Below are experts of layer 3 (counted from 0) of a mixture-of-experts language model. Rows are named router (the router's row for the expert), up (a neuron's input weights, with its number) and show model dimensions 0-127. Each number is 128 + 32 x the weight over its row's rms, rounded and kept within 0 to 255. Numbers have three digits each.
Before each expert's rows: "gets" lists some tokens that make up at least twice as much of what it gets as of all text. This comes from a sample of Wikipedia text that the model never trained on. Tokens count by the router's weight.

# expert 0
gets: " |", ",", "-", "\n", ".", " ("
router:078094080113121166166153091118080187178095119102089081079162167169121124077080099158142141114176150124119128085086121129068113113142102100101078150125127105175113088141128111120137142193162095109181107146163077083137101107109124107186072138170183102141146110098185140144136137130088129090136098111113109105122096101179164071100079132114093162166172117097172089146114174146162102103163
up34:090142135142156127166101143111129133130117097185141147141090114140161158238185120108118135123122105136096132108097098151096093100156163209157133076100092062142118118141086172146170146149112156163152136125103058129139122161157187107170145128048107156099179168151122107158122123139168087159176093078135129131105161171140107177182171157112186124094147161104132165130122114098170110151173
up35:190135131119182068083118191140120117123132159110170195144091137143174056149165168138115160165074142112135151184154121082128142130160108182045148130051091148143088153191143122161163132132160146152108154115122155090071155166131111127111106122140143115106168088103125070108089125143102105108128116115160139105139192111119147145136099061117120130113075084122090102176174173106158106106145
up36:088155116081120148119109125171143146156101130132138176155171142054131109144148142085109177084136163108128131159152049128133084161175168138109128140132087159089095147140134127159115162077182111147140212062086152115111122098092149135093144167147121113109163186150136140095123124122152201162111151105168118163099113134093075127238125152138151117087127204149171124138131104065126126135139
up37:106124156069083116136114148152106097142121152126089159168128102167098108209176092125073083116124134183184111148149084107110133170146089116148181158129162112045172132186086104109106149074127168126149162143149126094076124145084131126089112130071128150136108159119163160155088152071222114135080094134132152091139147166133095148098112128142197088107133115158084103156088147131150145095136
up38:115149140152159118027108123212154087101128144112085153136095125133136156164181171103063132124106076149134101130117172121173154091079147129133195162174149153120142131142155176081130114183129098156074133113085124102111090173157184174072062092083144128109187150108140138084170171136108069162138125133115112139135125135156122110121178073100159147138145194105149151126131102138146134133146
up39:161119131127157139108138145108166131124090172096155127199110132134151078160139204131177087098079137097147137184157167148081119140184142143141161111093128138126103137158166133120188104088151102090097095102066102065132201086134099183159155142122055132107170128108125126093100188157102137148141135129141110143143077115101124091113178121081175089119112166142138124098146062137130115140038
up40:125124063111088150097108112136119102044135137151160123150129134128134130145083195138161072157128171173177159145206146170097077108121127149202169093116116104104109113166160146118123187052132082137114138144164125145108192108137124169155149176134106115128169139127159110074121180065131122110185109174117119150181152102069136114150151084106112137047122152125145155114134155168109116102116
up41:092143092145135169080147157144147094088121104120100132133121118164158133101181168085111124101053169163189086128122143165113163099144114124157121108123200073098111093104108127145106163128161141157132140126122094116093130192100130091125102096053128106103058120161171118128149112148155136079137160134123112094124103168090107160150116192183174081143154112173095119114240127160166136181135
up42:144140119084187123139111101133111122106154167132088154144105127128123061125191118126129116082148197103127095172136140176127099162132160182119202111114093070150108131183150135173151083157123091080155187096099139130015092144120162190129091048086130192069142130125134116093135107092128161152165167088111127134151125108132114158162114111120122145117100186147119105126112151108083124108122
up43:142172133156117129080138157140160149136152141188118125146151175140136128122167108122115081153157197162139206167122126093175161140114133104181155107169172116134151144085173100127153129120077097138079166117180146198125125168108126112105144154093103165166097179178114136135217103135122081088098140081135086074127125116158138150123120132142072101130103167186178116099189068092172118101124
up44:146153079113173128093152126131125098122170159112051100157154110122112111161195140150129095185130099169160185159129141154137142098193109166081151112101130133125124108092171102121130083150109195122164124089106088165151135079164109138164125089113100173073120082152087153144188190103135129123132138129156081123083111107066101142124076131174193101151098105106109131066120124077173123186112
up45:135096157119143132102133143156139139059135077061080146155128036161107143109110105114089101136152096130150157144168135055119113123159142127151134142117155117165104162113103127064071141116101201129099134159088144100188190151116157186129116112134123077131079095118096079155161113155109146120139086151121136179173130123120139100137110107090078197136162146192103136150104123145099156154035
up46:163101113141128153107189122184132128120169111107183143116088110121166118106154188034149149101129164192156114155159161101121146097091164175093142110128069111091117134158174135154107099094068144113131090088128169132142149104122150188063111149144113079143090141121136180120162111173123165180164135132176112132089117123144138158166107147097045117051122165123139116081122152142124144192101
up47:122131193108168152137077169114176166117094165108099086142161117093127066172129125142139136170128105154141162125161086183083072082079130112058134097192067152090174180131100178189130150121158110128112118157153089162122163103124163142100116102109129165098158138109129132143135198170096156162088126095134095077163117124085122086132144119142091158082104103097096136130099063099080153120109
up48:084171140123137163178129177165193162162098113101115170118160133122057094146099140155142142151077147130182140126166080127135092085108133150169174127169124121132141161119109119137195053112115146096152080129132158127150137149105135072067171146162052143199064134146076166051140152145132169133116181134116111163110097106135113144178161115142106109123141134107083180123135142143134089123075
up49:172083137152098063076142148108202099165159138183146075120093131140131162124106100097072114159164138180138157135126103155184094117127117097126138142095130156110123147073131159100123133102041159143105154059076103149148131082153142118158165132143156175111094129108176077184101088129167143073160196173142129097096154190119096151117164120169181143130093136132125119177106113114097107143124

# expert 1
gets: "1", "9", "0", "8", "o", "ic"
router:092093135157098185144155096149101168156101117116081064139092184145147159149071128156107139121175157149115107098087144185072142118160109138155114190166145132119122097147110073087128113124119116099170138165166108073140128133157099101152150106162176150179154167113126098143108098092154110096116134112158104152104073147165169078094074119109137141189187084077165093101105170095158077108191
up34:152102100078172082100161148096101132141146080107121094161126096103128143155132119121069167109088049137132126149142168134165104103122193155099132158128116164163118142152123106119102094099102130161132215098130095123128139141122143141162172117098142064148119071108162166103103151172064225154174134095133142186193179106126049111142142120147091146110123156120134103094147100108200121114107
up35:080152114078134096118123170161124153137141114090107109143144131145043085058143107190111129156094147083191116100142127142102143186145147106142136067190120041129157133123182122102058099157154121141158142133131139197100099141145173161127175147073102136134059161135106148073172147111103170140136100161140142149130165099116123203127159135096104123089153110149112115075119150153113109177131
up36:183138088151136103097162116120177100132094121126125139136178111133130153147119034086107141138119103116105163104206101100110110171137141134096137100121140134086124124144147188078076152140134118110207084091117163142102082135169139187150174153153162139165079092203122159164105172053146103159128108126142159146111097062084102137154130125118105132150120115151164190153140041143118110154107
up37:117128096152127093129087115130170089072119133110217206134113099125138182110114172133074148198101173182185157165096099108082131102103163175111174082149092109162101160132147093183150120097166106130119168157166121131118153128170162083098143167159138116130071155180101124153123173165162157135150155104118138126137136149140085125057161165137108132137160187160110130082156071111122148135106
up38:142119080184143133135114140133118178118115112132140178068122089170119099172121148111135191115092140126122102119140185056122180108116106159137194100183182121117149138114091171116108119109071165124139181092057168104140078148169155156120095136138140086132162134174115096142155135176110101087113179027047135092123144120125163144116101149166145118126148122118125128143131089139126177150058
up39:109163178086131177137099154164086137144084136048129104111199147169090100100131151123141181151139092177177157108152115163099123174186161169080126099152165132183115127100139136116128132183143111156121123162148160163142100130128139138187127136142124150155130110107163106114078134178105055132144123052110171111116091081104141141163151164091076123112142164147091174132167070213126137120140
up40:146138156081163090128139123158118097019091190179151149111164162120116106160118137114116096158075192123102163174113139131181127155103084140159126121114134155117171127135143092125124178138121132189170126149136165121115141118150136094106076178104153118178113164146090183146150161129099101116193174108094108155132132098101173141164187139188172052063127131128120117089096110147186141110111
up41:140153112137108129189142147106106105098175154107156179147136165116105056106126178076095132117088125173123059130134172136085157182122140135069094170102157098144150124166142147170142060147101119191136095089151154095131112103078144117111168132142152118156142086108152251147125125097145124157107138141167173122097141140103096149126185138189149107137079162140153159115121138105165147072075
up42:132173146087154093166156093131119137142125087177152183099080089104061115090090069122130160192083146168155156089117079156142145152152124102124117138114196131131115148176161152146109154114060117152129067137145160120091119098119136142158180187099129160103099124105078138068153155170131101094154112153068221150135121121089149139164128135191157112078137101147158149157142075147143145146140
up43:080138131085172097170124169094157140150148110134073121134141148092092118146147128150150180141112114117119174104163093174106116081136138104158113138125108101115152184103109166215163089145117106112112126180136110156141137144094131143165042160109143172098158083137101100118095119182080184139169081112079141142234106133084079099122123122116126131131122104172081211129104140167141148156089
up44:132186120130116105151160126077141101185093160196165090121163067136104170114141142111119084137146145189110108153220120065185117116199137119113171106170054094106103136121139136131108146137153132075101107098129111218152125153197138120154133137124095134136156139179145140120078162114138111101102152156109075054151153102136145183165128145133079121171142130135070119137158143134127117107116
up45:158178138095151087111141071098105086087211107139144151113125080098134148173153113176080125136141070100091146122153144160168118130153157106072130127124151124101195155103128134144120098137141066086145130064111101154125167105143148133120091122119150097088108158125121135157207149136083076101124078092114102139133156163189036114201131098126103137149176118151098149207153138126131128103101
up46:155117113138170089126140101088255079085120112175126115143098115110148085140135119156153080132163146163152118131125129152174168147120172155114126094161171139111139178113157115145073137070106135133123165151071204127127183094192147130164139206090132174109135136158115172164147120145135125104152089150118110130110120099134148139157201103154105094133145127139113121152140167138077155194124
up47:172136165140189134154060126156116165141086135137169100082111121096100140189199107143069156125132099148124160117136147147116126135168110107161147142116122179150120196115134135132075130119105133131142112145101147147126175158169119147113109130082141155073111157142159102100140201123066118094188069169144170132137140134063136151066145216132177110081055176151164108106174136112118144144133
up48:138117095078092142157161127065170143071089127178121174158140091075078132140157110095187142094109120101115125139163157104137107146154139181145177100122167122101115131070113133097121097135106103111120222128127055107120113134183144124097143154114119091171101062104075115132129119145159195135113099166109099173129175129110173148193199156142120080110097114061117139152099160134171133121126
up49:156134150153136157158108130177093138141121091101095132084122130104115200137119101097104118087129133100122132117144170084118113145111115188118145159092177087150120103101117152116147079166126146155071123116161163231086139085116122134129144133121157181122141154126115190120166172146036107159137081160131154136106127082157137168100202102110191204100109142159174195166124089110156131165125

# expert 2
gets: " ", " the", " of", " to", " for", " by"
router:068099157094083174163159104129115166159072123141092093159122192164125146115098119180126113085181161115115106071081181145090108154144100107127091182143123166110106062165106125114151113133116130151140101175149115104149131125144109068146101114185160132136132169066172110123108090089168116102125122119117105088133079105172162092105087129101127121200174091072170098122056160113155125094163
up34:143177157120146145145133117078204069121092118126140116136092188121088111080114141118117161117129112169089135187126115137151135150118144098162175133117114111134137145080126128080100186110094124127186096118164101098139094153120072109079109101115160153119104042181102175094092121119090157102151161152150156170192214137089166100205136141150138085094144133173146168144149128134147106074159
up35:121154088162145111164163149056160126077194110098146100140122084119103156172118139109165139160086090145138176109082143115133148128112120116145169120122129147212089114114122122136107123218119133151075123122070094170068195111139123124131134132109099158133107163096190163121169100131171153155109103106159120132128170089126135124159142128146100150102107146190074109212101164210124176096140
up36:148106117129099123059130089132098174076100059110143172077117139108139123095164080122135065135115153130096140100140099147139113119112134152138158081088150108103132144138101103161133148167106134118077194133104187127118137063172096088064133112113098170116111090124125145149112156129045075111177119170089151128149123097111113213064162150108130131185135147146134117150135125071143045122080
up37:151104078164112137111103157146121166156167096158124085100098064072113060156102142090097136135093100172117145097120192106098133131101077081095129134214103083124118142132129183091153133075121113130114107130131137139115144166143119126093124147072089123150097092098106119153156103153126112136130092156110128119049211124166098191173205131085155094153125144204119127087110143131116156151089
up38:146166083068170111125182145170152097083156048111139094121124098119128160160130135112150131116127139130184178156126125133170154160107096172140111165076096139096205165119131161088136132101161081195112154107178155128129103155129125207078154144144146115095168115118081147130153135148122130099129119084131192100088144137088110108157121142149112130114136081127183133103152102075109227065128
up39:120090088191155116144069142097119089090124148162123116114183078121126154153096112135143073147131082147126107125161174179143159142151146109112160099071127133114148170151180161133076152116135106055187141121154114129129093152082153137168154110064094078149127119147130145090116129096147203091105102159137140125166125059124113116093161133168115091082153185164132133096092110153056203140081
up40:144109142135141096167128150162149148126169138205122156145101091065086176141129152080128040091152107149131194118163139162093096107118092156111160128185148145087127147135131181167084144155155147091147164071124125185131153101107105157088149183129137131166144120153108100138170216160102151185098125171115179120145159098107146113142188153131102152103149092102123212141100111136132133164158
up41:163120134135104140132140132165155153170148130220123183112094117114091088091123118130079138116097090133165143148096112090100126091135151166079119162140128127125085177130158160111102135141169135095106145074101059100069122150063210124144206101119115109107064129174157116178119137135092045186150103098129121145080157121092124120138087128111111146111114121159078150120164101095085094073150
up42:156120046157142117110144144182124125081194146130127179134151075149088132143118122133111111089143111091148097099161122103195166140095140105097143158089120133163124117149110155150137081122095084112048134047049131086104080123138105138087115130122111079143103121154134085115156161085120145129177152095125131109124175172123109194190138202111198114132108138162139117119137081104181142132086
up43:133116121118148098152138123118131105149117095108111131118142146155123101090156104118103152147080092094169072127195049165072140129163118100140117032138153087106133140091142129171119107123156141133153174153125118158073049171116168097165093169133143082215113134114123183139120144147139081147148194148123150170095145131117119139113115153169112132103096134220133108050136133160111092065135
up44:163127144130107096111108085121173098163142128104162125140165171122145185133123092093090162183104172078114120086117183137169157112165100191079102126100102103095135162188120107132069187159160137156084091119127144146137146157138081141141135090067113143136098082137140107112181186142137158224139142083116151159146158209141181150115138139119107107058112110164130154085127104146117118127074
up45:149150028149152102091117165139154111187095124185173094149128135113147150124110149162141168091057114134140089132163115139135099124146108143151138135092060120144090097127127149094108163163191081086165068063115163142100161180133170165074149096118119111096125138114076121128126112168089166103109139103132132143143118160133143123148158131119156122134156202060082153171155175131059158097089
up46:109117124208172149145127198128133163096114167053165143150143095118113175156195104146121120077127147129143126174141099194107083164100153098162127084200121140177132181086184130166101167144127060143136124133160155127128144154176174141145136127124102132136177131185121136107130160120121131179102182058102120096115126126153123110164135119138064071152151151158101110107167143115079071125120
up47:158106160122088096148143136112141135102112166134104180065115085128133134163114156059177142087138097178106141207126122090139124153126133127154112084062154111145196105113223155139158139158141201082091149155112132100159084158136124153093152121080132076082085130153101183167124143130145149180164094085127101097121147072110161090177115143186104147082127110137107141146139147183138121152113
up48:152081095101100099098126186127127124098161091135161112163137108127148141102151133145112154153151116191168153189123126125111079132076168114137108147151114135149110119111103111180188093168196076097143134085152144197143110137136119128099159113137140016102119142116120102134167221172175127130145129135046210158124184160112121127131106129116184133157121089164082110148093136112134135143105
up49:211117071131170102098129157148119140121173137157172142093150104165138097099188116126144158111096142134110123192128163110184095197137138108167138157099155153199188144120171111128138099208080097082165186153163106160174146169123112216173158153122134120121110096149172093115145109153141117146161143122171183133110113141133144100123122124090116112104135113162115080090180063134131146098120